Experts of a small language model.
Size: width 384, vocabulary 32768.
Experts: 32 experts in each of 14 layers, 2 picks a token, a shared expert of 192 neurons.
Training: a variant of Muon for the experts, 389M tokens, 11884 steps.
Below are experts of layer 10 (counted from 0) of a mixture-of-experts language model. Rows are named router (the router's row for the expert), gate (a neuron's input weights, with its number), up (a neuron's input weights, with its number) and show model dimensions 192-287. Each number is 128 + 32 x the weight over its row's rms, rounded and kept within 0 to 255.
After each expert's rows: "comes after" lists some tokens at least twice as common just before its tokens as in all text. This comes from a sample of Wikipedia text that the model never trained on. Tokens count by the router's weight.

# expert 26
router [112 109 168 110 162 106 197 148  95 115 141 120 120 127  77 157  82 110 105  94  72 145 172 179 139 106 139 121 149 173  95 187  96 129 172 121 126 130 206 143 135  92 128 125 119 114 175 156 141 118 189  65 145 131 115 185 122  85  96 126 159 139 152 155 104 113 111  35 178  83  90 187  89  98 161 142 112  80  94 126  86  84 144 103 118 102 145 126 206 129  78 179 148 150 162 144]
gate0 [114 135 105 156 110 159  76 118 170 143 151 145 108  65 127 110 110 201 151 115  86 132  70 133 180  84 143 151 172  64 149  94  84  97 124 113 166 116 177 129 152 152 153 135 166 131 196 162 104 100 163 136 182 158 115 115 123 141 144 169 152 104 159 164 166  94 117 141  68 153 121 196 101 124  90 134 103  77 132 105 101  94 114 138  85 127 148 145 101 186 139 106 105 146 123 167]
up0 [ 98  91 131 150  99 113 109  94 175 178 106 157  82 111 142 145 153 191 205  80  99 101 115  98 143 107 134 110 191 117 139  63  79 117 141 107 162 118 151 152 155 128 143 133  78 129 203 166 110 101 162 146 151 105 120 169 162 186 177 230 141 146 154 147 134  88 117 138 110 132  93 144 122 149 128 147 101  84 118 118 113  89 123 124  83 129 115 111  80 115 128 139 110 127 145 149]
comes after: " in", " of", " on", " at", " to", " from"

# expert 6
router [143 118 102 139 138  65 180 159 176 147 131 100  38 117 133 123 130  89 142 130 106 166  69 133  76 120 121  99  70 130 171  95 117  70 148 147 149 118 138 107 160 111 143 158 148  91 138 140  90  99 168  98  48 102 101  85 115  79 158 101 120 129 199 132 165 129 106  61 179 110 143 180 142 206 115 158 122 167 106  83  71  92 147 150 176 128  86  91 122 187 177 157  82 121 109 112]
gate5 [146 135  78 159 137 132 116 152 143 166 109 141 139 154  78 164 120 196 211  86 178 120 171 138 174  69 112 156 142 142 153 148  56 155  81 117 134  77 181 127 101 141 101 142 154 144  95  59 149 127 129 144 153 144  58  98 145  98  94 113 112  84 169 128  54 146 122 181 123 140 152  70 124 175 137  86 180 110 117 113 164  80 173 195 155 106 137 141  92  79 103 129 108 106 147 107]
up5 [171 123 109 186 132 117 164 177 108 159 107 150 162 154 140 164 115 163 170 105 165 104 156 142 163 128  82 150  98  78 140 126 103 170  90 152 121  95 136 128 112 140 102 170 148 171 139  88 195  93 136 123 137 153  91 141 193 139 116 174 126 114 157 147  65 175  71 133 158 113 196 116 143 110 114 138 157 170 127 128 159 109 132 218 167 103 133 141  60  99  90 148 105  63 129 135]
comes after: " ", " (", "–", "201", "199", "200"

# expert 12
router [154 111 159 170 118 107  97 119  69  97 154 136 102 121 130 121 161 127 149 119 149 133 155 148 151 172 134 111 109 129 128  73 134 139 120 192 116 112 172  98 154 111  88 137 110 159 130  75 152 111 149 136 112 137  87 165 139 137 165 148  84  97 180 177 138 110  78 145 158 112 159  77 163 170 107 118 109 136 101 172 106 153 168 140  83 159 107 119 107 120  81 105 153 139  96 144]
gate0 [136 151 170 140 174 166 105 171 107 140 145 158 132 142 146 123 115  90 107 140 198 132 127 140 166 133 167 113 125 134 127 119 114 115 111 126 137 128 130 153  65 131 138 171 180 133 113 131 135 139 172  92 179  80  92 125 120 129 149 196 159 112 186 128 156 127 106 159 139  82  78 141  55 159 167 158 166 154  87 182  83 162 125 156 159 157 100 139 114 179 192 142 143 132 135 175]
up0 [152 152 153 133 166 172 114 155 181 112 105 178 108 130  81 112 123 112  91 114 161 135 119 179 206 171 153  76 106 100 145 153 168  98 122 150 111 112 120 107  54  96 190 137 186 128 125 150 113 161 151 111 183 130 101 105 156 126 134 122 147 128 186 150 133 124 148 148 182 172 127 124  56 173 180 158 157 147 106 119  90 160 145 146 119 145 137 171 149 220 190 182 125 100 153 174]
comes after: " |", ";", ":", " /", "1", "0"

# expert 18
router [225  62 151 118 119 141  48 162 152 130 135 132 194  61 114  73 118 150 108 109  87 114 171 141 121 120 151  99 140 152 119 120 141 147 133 136 116 156 123  78 108  92 117 120 165  81  82  82  49 115 151 168 159 118 210 160 153 199 112 108  73  94 106 136  90 111 135 145 129 110 120 116 134 148 132 117 110  76 115 115 153 131 129 125 120 120 148  66 157  97 136 110 104 143 148 125]
gate0 [110 109  46  76 155 107 115 122 158 113 187 119 153 138 153 160 123 139 126 139 103  88  72 150 132 123 157  97 137  96 177 118  80 135 120 179 129 104 146 186  89 129 163 181 118 166 110 174 132 107 153 123 149  76 151 169 148  78 127 116 194  72 109 129 173 109  44 114 147 118 118 109  99 132 139 140 163 109 143 166 152 189 126 139 127  72 155  80 123 110 133 145  97  93 180 191]
up0 [176 132  89  64  98 134 146 112 151 114 217  82 124 157 184 144  91 117 118 103 123 130  91 108 148 102 166 123  83  97 166 154 108  80 145 120  52 142 153 137 148 114 164 197 108 132 125 144 158 152 146  99 170  82 111 174 172 139 109 100 206  73  77  47 158 159  87 145 122 141  89 102 134 102 170 103 143 103 106 181 231 165 124 186 119 119 123  60 132  91 150  90 131 154 141 194]
comes after: " |", ";", " (", "N", "°", ":"

# expert 25
router [134  98 157 151  87 173 128 128 136 150  81 209  82 103 160 118 120 124 126 155 147 113 154  92 152  85 112 165 133  77  87 145 131 110 128 119 105  61 138  70 143 137 116 115 177 159 193 168 161 103 161 194 204 105 113 148 121 102 102 193 106 142  43  65 125 197 132 122 140 108 133 161 165 146 130 160  96  90 140  90  90  89 160 105 168  90 123 119 134 100 177  76 160 140 111 184]
gate5 [122 113 124 120 149 133  96  60 156 152 119 145 113 142 113 132 176 118 172 172 153 104 131 155  93 129 102 131 201 175 104 115 100  78 103  94 113  65 182  58 119 132 167 200  34  99 123  93 132 137 115 155 109  73  52 113 106 141 133 150 137  74 110 123 171 179 124 108 125  75 103  85 171 108  87 168  97 159 133 187 129  78  77 137 125  99 145 131 128 124 164 100 161 136 150 199]
up5 [114 115 122 149 135 134 138  34 163 127 105 151 119 188 134  88 196 136 157 147 159 106 159 132 142 101 120 137 215 145 118 109  92  96 151 102 116  77 175  87 135 140 170 168  22 122 140  99 122 138 162 103 103  79  73 111 115 115 168 142 123  74 125 151 166 184 123 104 146  88  93  85 176 108  92 179 115 181 150 165  99  99  65 127 124 118 141 193 104 134 156  94 146 114 116 201]
comes after: " |\n", "0", ")", "1", "2", "3"

# expert 29
router [164 120 106 105 147 100 134  68 165  99 202 131  88 129 148 109 158 177 105 141  78 171 122  98 119  98  80 159 154 187 156 152 112 131 129 102 116 172  92 142 125 123 113 152  87 108  82 146 115 131 178 185 132 155 166 106 119 159 132 128 106 119 158  94 154 101  75  70  76 117 160 110 202 146 108  97 132 135  70 137 142 120 172 108 121 134 110  78 118  74 148 111  87  99 162  71]
gate5 [161  75 148 135 145 125 133 147 137 142  59 174  87 135 134 136  96  96 121 173 150 126 149  65  81 131 179 147  76 137  87 151 148 113  64 156 143 102 185  46 137 154  91 140 140 121 146 141  97  89 138 132 103  60 154 124  91 154 128 118 148  61 175 155 110 105 117  87 181 139 142 119 115 129 144 104 124  95 118 140 156  87 118  97 138  78 112 111 163 120 192 115 157 131 155 211]
up5 [157  51 144 131  94 165 163 155 166 127 126 112  93 147 108 163  95 114 125 131 193  71 177 106  93 136 154 131 121 141 119 157 127 126  79 149  99 158 161 108 156 173 150 127 162 100 159 148  90 139 146 174 112  84 116  93 144 175 107 156 139  59 177 126 118 134  84 110 147 139 138 141  71 129 177 179 130 169 130 122 104 119 102 102  87 111 100 135 141 118 156  90 149 173 173 165]
comes after: "201", "200", ".", "202", "199", "198"

# expert 24
router [117 173 174 123 170 180 129 168 104 154 158 115 146 101 119 137 120 175  79 115 188 107 180 148  78 129 141 173 172 148 112 118 133  61 112 132 137  98 137 136 163 130 177  95 100 120 115 108 129 116 130 128 126 171 130  98 109  95  55 180 122 121 128 116 159 154 119 118 117 107  81 104  84 191 156 145 123 137 191 130 118 121 110 166 116 146 177  76 172 218 159 151 152 106 157 128]
gate0 [194 118 188 131 107  85 150 144 135 139 156  88 143 174 104 113 146 137  73  91 117 129 138  89 139 108 138  96  74  76 138  88 163  37 100 109  86 123 163 137 125 130 123 121  60  70 139  68 148 101 145 119  93 175 130  85 151  98 126  73 158 128 128 106 157 150 159  82 119 151  99 123 113  92 154 187 107 119 173 135 153 108 113 139 174 104 127  92  87 161 195 112 136  68 136 123]
up0 [146 101 159 115  87 175 134 143 122 163 129 108 108 228 125 109 173 113  75 128 114 165 138  86 126 112 102 105  85 106  94 118 151  56 105 101 105 120 186 150 117 151  85 121  88  67 151 101 166 118 162 106 103 153 135  93 127  85 133  71 150 200 165 108 198 153 156  76 140 163  95 122 115 127 172 196 120 153 168 107 176 112 177 115 105 108 111  93  99 177 184 107 155 107 158 119]
comes after: " |\n", "\n", "\n\n", " |\n\n", "==", "1"

# expert 3
router [156 120 142 133 140 139 100 135  90  75  93 167 113 169 124 216 143 158  91 127 126 159 168 120 152 145 142 120 107 108 102 109 178 169 175 148 168  88 101  99 113 116 136 157 151 166 118 132 111 157  78 137 123 116  84  95 159  48  84 148 112 111  98  54 108 167 191 149 171 121  96  86 115  62 146 181 142  40  61 137 139 107 107 136 165 134 128  88 121  85 160 104 156  82 173  79]
gate0 [134 113 111 111 201 139 103 156  96 127 135 159 123  96 166 155 132 204 118 180 146 163 116 167 146 121  95 185  65 132 167 111  97 133  56 126 107  94 135  96 151 119 114 133 178 135 138 128 127 179 111 150 171 148  95 195 133  88 205  62 133 134 153  73 118  97  95 136  63 117 130 111  93 129 137 151 132 185 123 142 150 166  77 101  76  95 142  96 130 132 119 137  78 105 133 134]
up0 [122 147 117 129 154 126 189 148 101 143 126 174 114  87 181 137 152 183 136 163 161 151 115 109 169  66 110 192 109 143 137 116 113  86 103 120 138  98 111 125 139 131 157 159 120 155 145 137 110 180 137 141 199 105 107 145 116 119 157  74 138  98 141 104 123 102 112 152 103  76 168 107  91 140 161 127 150 179 151 172 131 180 138  83 100 129 140  93 126  89 115 119  97 100 107 109]
comes after: "\n", ")\n", " of", " U", " University", ";\n"

# expert 30
router [135 153 166 125 118 167 124 168 128 139 155 130 134 125 132 166 176 117 149 101  88 127 123  76 133 100 167 141  59 178 148 166 165 128 129 151  99 146  52 143 103 155 112 127  92 159  92 159 134 160 120  72 174 200  89 114 156 173 141 134 133 100 135  96 136 126 107 127 114  69 134 109 139  84  98 149 149 173  88 103 115 149  99 169 144  15 141  92 176 158 119 123  87 183 131 123]
gate0 [ 86 155 133 139 145 131 157  70 110 152 162 107  78 116 133  68 184 134 165  97 120 133  95 182 122 142 136 145 119 151  67  79  86 141 131 135 151 130 148  50 106 144 119 186 108 163  92 144 209 151 167  98 158  86 118  97 157  85 139  94 155 156 172 163 139 108 145 135 139 107 125  32 136  91 117 110  70 139  93 130  44 126  53 126 104 197 111 114 195 187 158 173 137 161 150 154]
up0 [105 145 160 126 175  88 141 109  90 205 170  63  80 117 136  82 158 104 158 115 131 120  94 182  96 148 112 176 108 142  62  95 105 184 104 131 132  83 100  64 123 158 159 155  96 144 112 126 210 131 141 143 137 129 120 123 179  87 141 126 144 150 142 153 119  92 125 157 134 130 140  35 104  72 134 133 105 176  95 125  87 111  62 111 108 199  93 117 158 185 137 155 129 150 122 141]
comes after: " of", " with", " a", " for", " to", " and"

# expert 0
router [154 112  56 156 111  99 107 107 123 133 115 121 120  68 111 145 124  68 146 205 132 122 102 136  67 160 134  95 102  51  95 113 150 133 106 123  83 128  76 133 121 166 147  77 105 134 149 166 169 189 113 135 120 167  83  73 134 169 129 169 119 124 103  68  92 136 167 110 129 117 123 176 157  93  58 140 122 123 102 163 160 168 128 127 144  63 114 100 140 146  83 132 125  94 134  65]
gate0 [105 149 134 126 155 164  94 184 114 102  91 110 108 168 118 116 144 150 151 167  80 132  97 134 102 172  78 100 101 137 183 110 166 117 130 189 136 112 210 104 191  97 177 125  81  92  95 128 118 115  89 130 102 141 102 178  75 111 121  87  48 133 140 115 172 143 152  93  92 138 143 139 120 109 118 102 112 130 162  95 109 141 115 112 123 140 125 128 142  97 162 160  86  95 108 111]
up0 [104 144  95 133 168 138 126 190  88 114 104 127 117 157 106 135 140 190 138 123  68 134  62 152  85 146  61  49 106 144 157 148 145 143 165 163 135  93 153  93 131  31 174 147 154 140 125 171 112  97 146  86  84 148 141 161  86  83 124  87  35 165 134  98 166 171 168  71 117 126 112 126  83  61 164 139  90 167 159 107 121 104 133 165 101 175 127 140 128 113 147 140  57 107  86 128]
comes after: " was", " is", "-", " were", " be", " and"

# expert 13
router [165 110 101 141 134 157 128  98 125 105 127 134 104 172 175  91  97 106  95 121 195 179 138 143 103 168  82 105 130 104 141 145 157 150 147  86 179 136 131 178 118 145 177 147  89 125 119 109 124 110 126 155  97 106 153  86 131 150 179  71 126 159  70 181 166 160 107  93 176 151 175  87 161 125  77  79  78 150 129 193 151 173 108 165 134 163  91 132  85 124 166 128 124 126 106 151]
gate0 [146  85  80 173 134 157 165 127 138 176 154 137 172 128 130 160 153 144 147  78 123 153 112 120 119 139  68  81 131 147 125 137 134 121  83 140  96 124 140 116 135 170 110 140 117 157  90 104 113  96 208 111 135 118 148 110 162 152  89 120 216  92  77 169 193 154 118 108  99  89 128 120 171 122 146 137 108  56 139 146  89 145 129 148 140  99 151 188  70 100 116 134  93 130 139  99]
up0 [124  91  63 188 128 162 158 113 138 144 158 145 176 156 143 197 171 104 142  92 120 144 132 101 104 104  78  93 148 139  98 133 128 144  82 144 118 123 165 121 136 170 146 178 118 127 125 101 158 109 212 119 156 101 182 117 151 147 117 126 213 127  63 133 170 167 127  76 153  85 100 136 158 138 113 127 155  34 160 134 133 126 127 145 134 141 117 160  68 121 145 123  68 153 172 114]
comes after: " ", "|", " |", ";", " (", "–"